{"n_layer": 14, "n_experts": 128, "d_expert": 32, "d_shared_expert": 0, "router_score": "softmax", "balance_bias": false, "router_noise": 0.1, "init_std_router": 0.0334, "vocab_size": 8192, "tie_embeddings": true, "optimizer": "muon_variant", "batch_tokens": 131072, "steps": 4416}
Below are experts of layer 10 (counted from 0) of a mixture-of-experts language model. Rows are named gate (a neuron's input weights, with its number), up (a neuron's input weights, with its number) and show model dimensions 0-127. Each number is 500 + 40 x the weight over its row's rms, rounded and kept within 0 to 999. Numbers have three digits each.
Before each expert's rows: a language model's description of what the expert responds to. This comes from a sample of Wikipedia text that the model never trained on.

# expert 16
Description: Table pipes, digits, commas and "to" in date ranges and lists, plus the Ju- starting Judicial, such as Supreme Judicial Court, 2015 to 2025.
gate0:489505496474539451471502486536519487489511532519455483471544524565510538477498511529502480456601500479480535506544405468445544548488514523496602443485509520467470469463466426472455496534529482456418485473500557469500508521533453374510496482477511472528560521482474485487519464502518539514497512561474498495505544483522473501527522481560563495514487542473456502508482523566482490521499
up0:448482422523510526472513443547470487530536535489506509551589472454477586588440487512514481535530526541535503479465528481511515458537455475499511486547502532470424545522495482553530452508473596522472580493532453536475506427447533537439458510427526486478498492424417498512455494533528458492472517545549549522466443518517456517487520506473510451511524475598501590575558480490513515553523
gate1:511464468473495462419585381522511550462475532458506545466489427509520482462527509582516548477502516499430496481534449509472533425447496435514513505480464471472499474467536457509486589423561471450478530490557568456547528450479532526490466526562477614549544464595518506484534466495500495484522470472466420430569530443550511518513456501493539446533556553510473536495559504537479509466601
up1:487492496557450559512462521523482467455472543504542528555507561535484465509517585478512570497539489457463548502467529528448555594602547473460520513512566471473441490554495454535543513485511492566521551531489516532503492442566494495501503474521543466495507454547523438491511528505490489543553531417517449505465469490477474485462436477525492578503549555419404546473481566500504440481438

# expert 49
Description: Prepositions following nouns or verbs in running prose, mostly of and in, also at, on, from, between, during, into.
gate0:455454490476461486476558559414555442500510549484483444482499420497529532539513416482503480517473560493489493482500497516377464461495485479431527493575480500501545490544495541474476485472513547523506521535539478496513528449468520535506519464439508501549429390513490482483507420474541456499486512599488467549501428475524563550455535482467489477507524486482503442521431462421513464405474
up0:480486467529430434458414500443484477486441449532427525471537512501526506474492525570508500587564530557491433465583501509541543475534555543493456597488452509527568493516505511515469453531553578448456501503514404477504468551536474492544509451428505482440485507484429530517580549491459510547495483524500502508509555527504491515609559438448508490461464464473518421531539449506501488439498
gate1:511420518520472420554488481530495505484452534519460501466512540513508519536460459512493475474542491486518437483474562483492468488477478519491527543509469496501470444534475552527474531536482469523501434483546410557567463589508506619561528479569549496513464524510546465548505486512569497483524514482514526402573490467461476555441454486565562511470455457575465500481588456519459560570534
up1:519502481476454495544545429517521459459495519484481437517563480469401499509528553412487446477439520467539495428544522466489457494476503520514500453457492513537490460511452446592531550564445498489550446452496461487428491564430534570491462471521480511488499523513437524511524447555490475497490459447469564434494579522459452523550505585503481510525531414499548549478528490491507495499500

# expert 60
Description: Adjectives after the or a naming nationality, order or direction, such as British, German, first, one, east, early, original.
gate0:502517477502436535521556543403491517396406541462459548522449491470511512482523459465549466523530409566478463505448576450528539543472514498508529539537455523548545472470490491459493589527493551490481522542504450477456567578467471546505444487483420505487476511489580508461552479523444488525487515545496536497566553437520519484489514541448486486490500444532561546452418417530445453527559
up0:476407507458428507530488568473517425486503520565375465497483471436516526438478583533502453438547509497456459465502493510493446564483491490520521457548465483563481543559487526593518501443508519479491492529505422482530499523466445443518529494478533610518544511465541510544521555517510504514438500481516494535527491527471503524559479536483524484403448480503487464550456498462504474446537
gate1:513500502474544479516487545500490479493501486508528497515523551577569505443506497508541508432517502622518536465502495492493500527485498567512532534547510411504515496460523532571495579597533490448536453457477508568446447581629514425511494486496471493434548425493521530423473444422484490522519433514439479504488494498510523517558494450520505516498504496476450523562550534454454494542475
up1:557415447487494579526515492557473442557522515529487567493493478492506449516545468536465483487479526506437530467459498554513528480433515522550525468592500469507547493470474534526553509451471464505480560488459603551483472536474535499455481507500498440501497538560512540432541473496507514497524472452446511479555514483563455459564409529509463517541546502500550421498501501453487470446546

# expert 59
Description: First word after a sentence or clause break in narrative prose, such as However, After, According, Moreover, Authorities, the.
gate0:485477543525481496510591547453503532447420490504526467526509414495439515439505507462484542479481570516521560450532502496564551542492508515533575529419510424533475562500451548455576533456496496530491507498473539545445540494545505491464603586538554493464506467452494457502470452480450569520537477595579561485486473443520486533561484419563480536542468463512518540518489562489430528505468
up0:508506522529373527572467551539483483411476490479455397514334453452491496568535470533474527475455518474470467510511493548493435549503485499498516436409520498454505474524544504535508597490503474515468482484545497533521493509460459526582509518431434517484501444535550563469475519423502580537501430427496526505527458494500494550473523412528421496510490480485440438456460500505545489471497
gate1:551447480456454563563499477502493528506525546520479458508499471506460513487450511510493471496435584496448492440525517492502476466496513394484531404555528562467490540481457428570529596525443457480410536526502471447503481503474513509534472435418509526482450482469537496516499498495504513520542528434490498473384495443499508465479364543390546568465444493464532532462488531498487544492521
up1:391461463439505524559514464502471513549492596537518528508512539527474474463480454503442425522545531468462499543476501494428575505491452504446499564494442498445568490524490542501463546466514520491486454465498432529594524481496541502565580504543478514479487477524384595538512504481452505494553524479477501477533435519496477510513494438523533479472412433473485484533483476428465531474423

# expert 11
Description: Final pieces or second words of place and institution names, such as University, City, Angeles, Islands, and name endings like San-o-fi.
gate0:487494524485531491522483529448438578500489479468435480543499490460478445497481446461524520527554463536536570394483537336510494518547517475491487515521544485481562513477505469523548549514527485475483524566500498391456488546497482436550482562454482519527419504488503507522514433419532474530478485529488513404551487499508456491511429519531464520526477542388542436505438518574520566477535
up0:472542467557483497401562486449487522469537435525484509484549521500631516467573495472468514451491404429455528433482455536510542457457485524494481532508540455513498509519477547482545501503504593514480511506459489474497511518506542562587458573513491551542489524496573494569518469539421528521452486471513544448496468563501470498486521499465415593506496486459476438416483430492560501492505
gate1:484461517574425522522428518556399511484493477439467512467480455498586448499538593509462479477567493539483531561453461592398455482472424454513518582505499553519546483580498483484510477450543457544491543466497437548479534456551471503520484549528422497537510471441479463512468526450520433546510489470432574511456495489524499517430464525509464518532555448445390521425471509531549472514505
up1:471476505407507560503473457438493491561539474518460504536420497555515524456513510484541527417524562478491464546439438508528515466494549530498510512472521521505444421514526445505460526523537394497444476548484527490554524491427498497461459475481468466492443497469505517502541469443546468591479500501494485487498496553599509480485504567539474546589505511520520489500496475455513516480483

# expert 41
Description: Prepositions and biography verbs (in, at, under, represented, attended), and digits after a dash in season spans like 1986–87.
gate0:508511538504503441518489526491422505508507457526507443454475497507460499463540489463476495460477504479407534481531563480528414506498469371440511400529531460474502502428461562455572471433480441545478447479537496432492518463517483522528457497473555498531578448578502500480494492472523476433497466441482516500522462453551500525519494457504496539424588485511492514519462453467516467521491
up0:501486467480465530518441521549544478538525507464457473461503557484473503500509525479495561483384523493456473512516478569478546514543502462517471550520449561515518518492504431440477511508545530474537583515540535482469427505491530471535521561451493519521530572562469571529436471553483488415484502484476454534462513438568526480469459494486485490491532472483440499525513573531482483474470
gate1:460499477522433528538562564468489475437493485460495532484529532488527428514483526501482512503459495480472512460534474523475489500496449506466483514495476557521515457510591540510528471578428494502513525522579599447512438459416418506466433516550572454497484509449508512522438525537559517451510521431514482454536494487464495430438495546533502493511484547513463524433517468428519533552472
up1:410522564532450555510495444505535459568541523441411572497525592575511477532570579483484488486458455471515475531499460589462464559524510451440495475489548495473502485487566541475466511522448530459483578465431550500490490464478482480453497515534473474552495533513484545444557434490485530495463530407495498510494483500563476508489531513496394485515481442563577576485552543520490451502531

# expert 38
Description: Single digits inside numbers in statistics tables, such as vote counts, percentages, times and scores, plus column headers like Votes, Apps, Goals.
gate0:571474528454534500531473523463468511533450484543582456530430518513476460497502496472413476446522530475485465489594503549516509522455464563481449455486512543528512457466515487580466437515566472507561547461441519500508463446499557534562487565476507452548507463552507501444581542507555518467511534545480518472528546515501546574451536567549500537466509548442512469526568508474461531505492
up0:566496477543515493549507480463573520506544542515452509458451484484532528473465470450547530525469461434503515460555514486544487537475530516508504535513489463523427447522486493519518536505501467481444476549446481539456453484479499496430503476401563444469505565523495486474475522419537531497481548465463601375558494484486535538475503532490518527563540465486465542524526514489473553481534
gate1:514584514498476529455473556400571466503451480549537543526461444509498476507503490500420505511529501459601496545533513565499504460477476515506493455493490485480430432507447438433509460512462577508481450505551444444441491494534515538501532511470505518475476487534527491448552512484512493436505534447492473411510555493509437404447490493473463515565538460484489515465495438465514485540435
up1:486485549549537488528504445521458530593483427446516511477463476558443513510461484508459528546539462469452500523444484472467532503562523467449507527491471567443411441487464494477504485457508516439468455455499530537435556497565459521504466609570457474440501500433510522474434501474487487527490480452448481439522458469500480505469528503476520470517481465467494562512503508443502507506450

# expert 18
Description: Spaces and pipes opening table cells in sports or results tables, first digits after "born" or an opening parenthesis, and UTF-8 byte fragments.
gate0:400511526518488511475532421474565547460486492541520515489473548527529493496525468475518432513501471477524458501512465578535468468535457559496467500496525483515504527485441494497521464515384533488414489477541476544434512511501522510476493552613475448599517484475418508504513522613505537486520495482476494495463553490506457560505581517523482591454483501503480512518509433518504512522473
up0:472509498453498592488589492452551451466590510477519450507447489522460491529521450566512539536521463517499434512443479463495493546516460568510483528509549481427546535478512526467527479486489493546540508500445436559537501496492507511521484464491539439507562610560441513486528484554502548531455510452536542522475426480463446560443515428454538446539499484483522477513415501519424605542511
gate1:492566544538534535531541437447527532522526529469539538528559491527465499501490472489476492521542528494506435399453497571501428432567452503438542464448460427495502447476437506526534522503523492540535488475509592462478512443522533494509562503544588477499560469481535494471488579529511547553479504475518489475539557502557570469546499550505482565468506501462471480516504486544508520437485
up1:468470502538497519466507567445542510461503499507480487475509547515536479509460518554566473538457437477509492466466513568536479492588435510480519538502481491555560431551522499511532388521468423515559580576497449467503573532471512451461524517586447513511515567512432577565502476464469508535467429538512553498442525435432514504457531552508473467485490460549488510576470527458509525508530

# expert 25
Description: Opening or middle pieces of words and company or title names, such as per, ca, con, Co, O, as in Pan-ca-kes, Aero-na-utical, Deac-ero.
gate0:519464368479490495534485457480553471468449492459507463481517539555467585471457534534500501507491520523471527478535553446467520437515512502524537437545489490519565468570488477491564503552500495487568495518498479432425485474472411540516479566474522483505510564533457531583452480460472561529489437440452498530470477492491546492542504510528512548517536484571553500492561474465474502489455
up0:497485484522529495470511495491583423556473510480456551589501561517517450481483509478440512515502453519571542450559510496496505476497439558395411477547477531467435488484469511532518420484496486356487501517535440550500568441524435547443548457450598490572477429514546501501483481574529478454490518565499503572499428551569538451511500475533444467453533507503450426499458499496503525409497
gate1:481447483498571520531494404596504455553539459452447472477452526518538538497462508552460529601511529524511491506490451447483499473514459503504491490538535480498437459508483529445564547538522512536534497455433500548523533462531489436589496467532497520490520490470505517479529529447465532523390468482496538497480565543441455474495438415475501451502510507451424565577532542487461491543496
up1:487507462488498487439506490456424508551489449498593524500434511462464418510452542463574425453495462466517442478464522537526496454453532480570514559521532516507517513459501528460518568554487489525462580474537522528549504540475494463482473530519454479513499510550471472592498573478496520502491525543463488519498520472437551539557524525472527409491524449447532442470465485575550427518509

# expert 52
Description: Inner syllables of long Latinate words, especially er, as in observers, energies, hierarchical, innumerable, and pieces like fi, ic, occur.
gate0:500514470541561518517507516542464464416516491414499537406506488520470525529419431433459520467538525478452466527483501567481543448475593460480523486505486554531461529491402508519516536494486475537478449524503542459462524540504578523469506526513535501440501471523475521458476480509497537458529494486545505518486570568511458474530513446436566487425431528549530506518524492548531540502504
up0:522464497469480525494552499495489478455377529485488521571472486516577571495506515485394527511459485505476475502546420539537462548496575444497542465483489476479521472617477493526573515440525514486496566548455548463529482545447537457474471454458513510472536570516632524484534485490538476481525464498463491491551472554513522494462499516473522531475491560548430540465481436478553484505564
gate1:481537483476505444473440502455497573529416530463525473561449474438512470468555512450484521429527440514453561484421442461474580507543437428496436538540549493584506587438481478517424513507481488508502489553506518497524444505472497460553502467557591472448490507537518531411538512408474540496489507507488455539433584475465528512625530520500571501537537519414520464432577446544471485555443
up1:573442539510447464537510472434494463498486491546525429466478600455469466477469494512493496486559546507540479433527536510501491502513496552538419454530533470491480526529479480585641523468446404532576471529517512545528501495542525517478381526498523475460475556489508517519481461476532535460463508464507524504525509460455473488533442493467570493530413520525490455500512472431500554495435

# expert 27
Description: Clause-linking words in narrative prose, such as when, while, since, however, that, and -ly adverb endings like badly, seriously.
gate0:515472559500568454507489518479480522506543448499448553468551486508541470567454529499487527478494486469511504559458492548382490466585458524542444456465513445501529519556521499533607479596536484420502501493502506455460571535470626466512484475570500574569448526488425566557487513430464473521473448450419508511475507527416507452529492466523476491469530518522535497509409490520557459499525
up0:480434481584489499531503433418488511558523515501515502420492537525504462506554509479411448548425464471501460476483477462609509525520479452501495537499507513438433476415558540434539476521460523540492465519453473482542496479567524533446473578550455494488478470486574478487544474505506487436439559429569447527530520455530527497432532489492441489442489512484518506551497539531448448550488
gate1:580500505497521596455445536545487562551488484483445490434489466477490594468494511470520489540457470493434472535443509571462508476489528470461530482542511460500492458461490481508462499543492460518481524511496593537488475466536487509495488439508497490525566516539550530485471510534471433498467445532535534541519551493530523498550508572572588552510493511492470469510542547532514444445486
up1:511527552526532586458511450533502540499468518482539509576591499512424532516459506477586477521531432504400516490522445505498495490432546529497494508481457513480518502514554433538487444457522528526572528523475500424446547425480469540530506507447543541462489495473479473494464590484444542448534619571465547521589448466489562530562469452486520501432465483489497499502535472453448535466551

# expert 30
Description: Pronouns like it, this, which, and size adjectives like high, large, small, plus mid-word pieces of common English words.
gate0:581544558511441531475475537508463478493543454483574553538473489404477530476457480525508554518446542539542459546501502513575483618427473565432451509488473506499546524483554446487468415443517471549483488484528427539535513480489456496527482512504568547469504536453547494523534464478507479469504522439458575478542432524445528527509439473476525485439501486458456599510483513475532516539486
up0:473549471416537523441490412486459465510471499501492494479518549479540489549488528536545557558448493522511565504466477513516541526528515427474588425563485510534484488525374516563497490559468536484575446526473500508557451494478494576507451505450454493534505573453457519512504426533473502449498538483519466488501467505428473503557471435560490545545553478513522480457495554500416540497490
gate1:390497524478500550479523523523418464465468570523528414510504531568480433558445476463400493547520555482489480447498573511555522494493553460461489532511463500416454515468517525478493433459442522513497484493512565539455475507454494554573471483503437612519504555490441518515548526501479558537547507527420552491520484558512480542504476489504492466525559519546447471470529478501531470491550
up1:472510530585447552504499580481528549427510519508572435517541488498478542478571520568467452501514476439489451445459519515473477528481497524519553470496446581596509503520560509491548507541517474532458547549511489571528501490564464463429489503490502521510462533505554535495523501526475505510522510510524501563551598512500463521501439487501570419540477497480426518503497450451525510509440

# expert 56
Description: Concrete nouns for places, structures and materials in descriptive prose, such as water, road, village, museum, port, plus the pronoun It.
gate0:559448414418507533446492489493481515545509488458474528464518546473441489541438516498471478495402492457586467561551552462497469489530458481454488518523447517551526475467433443491486581505485539488506527538372515520518517492450445465526517423544456575475582447500512416465483448495499472480470534491440494521508430551476537476554538545450470482464531469520491511509495569552525472491519
up0:455427535497559495509427441448487491507511490494582555572509516497466467565488452504530543495505548507489483516465558508498517556470508502510438490492519539580434510500421463449494583550512494477478472533533500603486549471534502516568469531490516564449442542508519522557549550518516505508527490474482440497492385434502568562514487469516486485479486561450507447517528541446503441525557
gate1:482538431475545537460511471519540480404479524464516506505510560496493478544484497561495468467489503498493535538465515509494475409564442507437410515522525504399477487492477498603466503466545536513487503435519471476496478533457507455502531511552513522486481445540527431517550474484505456596495429488458488531481617516538518470568447516494489480437492459445535531518460534514532567512498
up1:514467486467509581505488492450534537462486451612535498511511527546482462550485520516569460494496526499462490483474556461449484529490499560501451466492403465493443507574430529550454545458530481519515565497520538520578507499490450566488509591468510468495451480419481438480546508458512497486538508433417520552461518520468536498470536573422447514489537517522504535557521503518487479469457

# expert 35
Description: Middle digits of four-digit years and season spans, like 2013, 1996, 1798, plus words like century and ago.
gate0:451513434532472519526478581492513507568497495483448458525496546487449471464530472491526524411560509541461524523562512490542531506514493507513512545540476512490514471540465499455474536498512486499496417443487495557456478544522464429456489407448466427531497506486554535537501520467413481519503522484413490553437529482478495499499509545475432525517471488438528552484479572410588508545505
up0:528494453496496543446506508495506499487479424440580477458537438480491468484502499528422507436493457593421488477479482534502505489553510511547484500525528505505484415543508521454504503479470488508521464490475504465416547448516509455541492538472494492481488461565499497459553519511455515503543461461471477577469512538461497532519435497489428461510493488451512518522446558515530540517532
gate1:519483476485493454465491509490492446544470483491500508583516440442515466490411524484544536521524513470487535521525475472490449512494468458443478594486456494549494524412525605487453534460509515553537497533536438498546516532493439427474497459436501496481473555507479555543483433440557510512427500528465499509493474492460559460526521436402538534528522519528421472502469426497525547490492
up1:515481540548463490433470524515511533501555492482515469525456468601514449509465503586555540504490563500456482458496540469465569476418506493490503428501526500494481497552451567484480505474515570519607472476511570467510533491490550584463511500458504516524529623491597508483519498536568494543547501502437474480414514433515512391560524531488512472490512470473504526523447491504521489528486

# expert 10
Description: Prepositions and verbs opening a clause or phrase in biographical narrative, especially for, In, On, with, won, had, made.
gate0:494496545521413511516557420498515508458473437456512505475511512502445522500544490519468471476443503516491492489524472522465427487506544410456401440530551512449553528595502445444524515516496531574512497461488426507469454574510365499475536460508570556561462478473480464485460499502556591446478513453524472550526489482398543569515429508457511426556486463470511503445482535510449470502493
up0:491530447518530483447456459549469453506493520511470413507484465530555570548493479485552522628471493551410538501485443523456501542501470509569481467517462505575468425507530552498550541502383493466492621483551491447511503479484545562506534455537461556441525487537496487482515510487499473478457457555530555503425507502528444523456480408465459483469504479521438459532491494474460540471500
gate1:458442442499529519419579486482501441461472497503537485477456506452551450502519518561468507579537533499514547515466558468512453498421501442525514471468522501527503482584438490530591500572464482476423513480471472449537454463448491514542491422610521532460448570543409475499520435611487508512457486558516489537447507545524485504513497511510459542497550498492482532520472480540484501465554
up1:453514449507428492557462517536520453513485446452420527503517475555526470576460496469495508460443514495477410535502494582437507513484506535523476496491552403465467571459521496562504471498467529521466472522461445534496500476524516463450471578605501485536470432579491530549493480499536561455502555497536505500523568496498477472479476471511495494527503427522554454505555549536506487542510

# expert 23
Description: Middle syllables inside longer words, especially after con- or re-, such as underprivileged, conquering, Benefactor, plus spaces before numbers.
gate0:488582425493505478442478595500486574548513608587518506547465479449490492488533543518467576463506531547516479521524509536432530531585399508473492537505393559520533539507516440502471519497514492566477493523451482409496488499485497556529502445465494483436470498529549498466481470467430481472546470521478515478480546555509514434472496509519530503525464514451504547500502409476578555552564
up0:492432523486478550526517493456524520485444487526558604466518543552551466482530432443513480481457502542540468464527515477462488463519492441508413608480431475483505494506499523457562474531459467493494520528537481549466535508566495444516489498469526470500544530450484421486455526500553450476561523473422465495533497492536516551441487537502543555495514507498527579458519474489548427494493
gate1:414455460530429441498470610486521506559440485541523582419486556472514549439557499520449586448477475433533545521466478532475453516447510467559474512497523458534528514525494499581484481491561523525449493491517415426444508542508515495451518563472502418476440477524420553554550528492467478502498532503546504528485500447515515546526545577528517544532493469527537517478459461492519539449467
up1:518550519484464475535524411534579533474468475496507503490481480504512497458532503473498500518480547554472515561519512497472521516538602494473534510422530466498460460496491475524556507488473491551513526463561439535484563517575528530430456554568495555449543508524545456477530538525474508486486524526554512462518535544474414474450458511423457520522490421553489548530541500477555499452538

# expert 3
Description: Mid-word "f" pieces (butter-f-ly, night-f-all, satis-f-y) plus final digits of years and numbers in tables and dates.
gate0:526458543399467482479573523553589445505445515433528490449607516542458460522507518492467466531503533458514415424499486526543416551442481395477472556486493519463434512511468483485527588467486474526521544550504474558530479515517430493480474515457510487576501526465454515454579534461469498541507448521425489458519512484514457527477534458523526530504494501492520515418539448499508522440501
up0:483454486517437393530508496521469532455580526598500495475454487470539573482580460539511491564536533480519509510515501515501502475518458424516567530457491451524514508541456583469564538416501465451378454532494512509514479523550521490501498575545540542489538434560442468476471473504467476535491509445531478467497541468526414543538502477513519516437463532474433496503500550484449526552501
gate1:499512592527560500470509496406482547527505519490500477528543535532481512438469516514516556495523507461506418469488462461531517518604547495445557590546532543503496469434443515554579480523497540429540474454469466491573472503571504566458550454451484406499533520531580567442511504475438451533555481581412513408451441450487501476583496487418498570510490489512517501468467483510470543470498
up1:529549501517509500351498512559480510506531533506508528470487483511520452571533608507561568592539471409440521542516514487472507510522483501488461503571517420481491512502507503473441549570509475513511471507560446492421493417528544507547501423480487468477494529525490557519472537523432551541453480436457527540468503490521524504505545518475482498563586455468439481493462488509459501564506

# expert 57
Description: Middle and ending pieces of words such as -ing, -ate, -te, -ding, -ped (co-ping, in-te-gers, Coor-din-ator).
gate0:412451521525618502475378527456565512573565466560475487510529485496524521466491485438519448501502498496580443456561474499489459450508519504466474463436485471518501528548520484526575544428509472543460513473495468508476497531493503491446535492465535423538485538468457569471543434487481437545493556506425514462512486530496473468484533505550419507519472501522472561509538515515531526437548
up0:539564517549572533522600505443418467482510507471511476523513491502562492477467510489516469561479452424498495424457437504565502485527472437512536465524489523451583508512500520475509480480569500471598449446524444549590495523431495592505516455512546602479531484514500507492488550501429566510529500555542523496505505458481546474469447508482545485526500422498501465530430426455453540572592
gate1:494477455492531543493495530485517550485453443488461516572463543479529463535497506491460509510510485547479480463511445599541571506426522555405489460474511555515431476552493469466515506507431501565586541545547436524481581533444439508451468434447517485529519466470529474517510526504492478468524454514493378480528451550461586568525511458544477459501550472531476505493507430488496453512542
up1:528560468441462549555484451522532474486512506500475501480490527509524479461434535578527454492523501561456506506571541496516480495547460510462546554488496440512491549618487558478499498542505524455466540522470501514588530484569522517516540480508498536451464520490521560572518444522515548496510469541456558428494448473451461477471457565418478498508493472588448495427434476482456509536466

# expert 6
Description: Leading digits of years and centuries, as in 1991 or 10th century, plus Romance particles de, da, di, do in historical or architectural text.
gate0:521501470510481527442529545526559509554456500466550555517475471485447569526479570544499477548553526504469459480528543552509485498452505525437540532566484492543464499479557493509446517578494481536528453473558549495522449410566509568446512510500571567571543552454501513428485508633543497510542540463508409481467573455500529442503432462507569477464431572492489539491492488512494547500524
up0:520500458479418567501525490535471486530582481530463527543496486552515526487515467378507475518472517588487520538486505535549440532455531490516514474561466465493439495457493517459504508492487470452475522479516551534443494528429422542453493515487464508564569546523386501437522511463487451518395445486483482534503548525505462530448540505491554432496485474507491413505600535518537417499426
gate1:511454500523536498489492444446498463474420544488522531442518532424561542554541523505551523455463492532512560471534493476439514457461511516455541460515533456503469563478466515467502478511567471511480458393525533487565438529498532490522534523547483474496464498451486532491540463576546516488498515467523517456533476462483540502484440524469535506514435560495509543531511459582499518473471
up1:468451527531439424502483508462473461479456505475491497501485497494579451527475424449528473559539506544533589481510561467439447445511539510520502485526495480483470479511466475480445536409527496478408505566522501479441487444544494522464515562448471513545566588522421474484510572484544494457470470511560542474524471430502479493490473569453530556511578451489419573483518505455562441424566

# expert 32
Description: Pipe characters that separate cells in wiki tables of sports and election results, plus list dashes, colons and semicolons.
gate0:464460454456430450539471465531557537479527518526473516497466554529531513511426495522496461518487519550468473471510482499492570498572526493492542481485478448527447518591512504527541487535524467462483502532478458474510455521454543435424524502553523414505526486505488525466492499486458530523541459458482514552485539514497601519578481482484440507498498469549433499507464549449488439509423
up0:519468503470536519517527509405425479492488484446495494482544441538581505519480509430526502522539426496469549534462519472508535497449434532545522524412477520513445540522492540493487483502490466533448447509487487553527488611523512527507463394456448560545517427444511508464454510483433502520520507487460471466593493486560473510517491493401519468530456557501477568496512551496571513534551
gate1:532539553535553517489488504539459506515481436425517454474553474533468450467498515495478484464481484525515496521521535484528542554484475571457469493461493488542515435508368497490524484484507459493537502460514467495489463450570511502533578481527524568486522524518509450521532538493473539476494595501449498518423529469475543547543427496513515519535588527469487542577469501531455543504436
up1:534519475507484488542511516555456561502438553454472441519512529511521543547431545496570493467525492462549528495520457512477507484474495502503495505506500432436405507480474477510417520481523491533415528517506519512537509524456523551518481488550566457485522521495499476526518493525569599475469486458512501454448478492507555475483454558577481507591510580502460496474536497404476535541517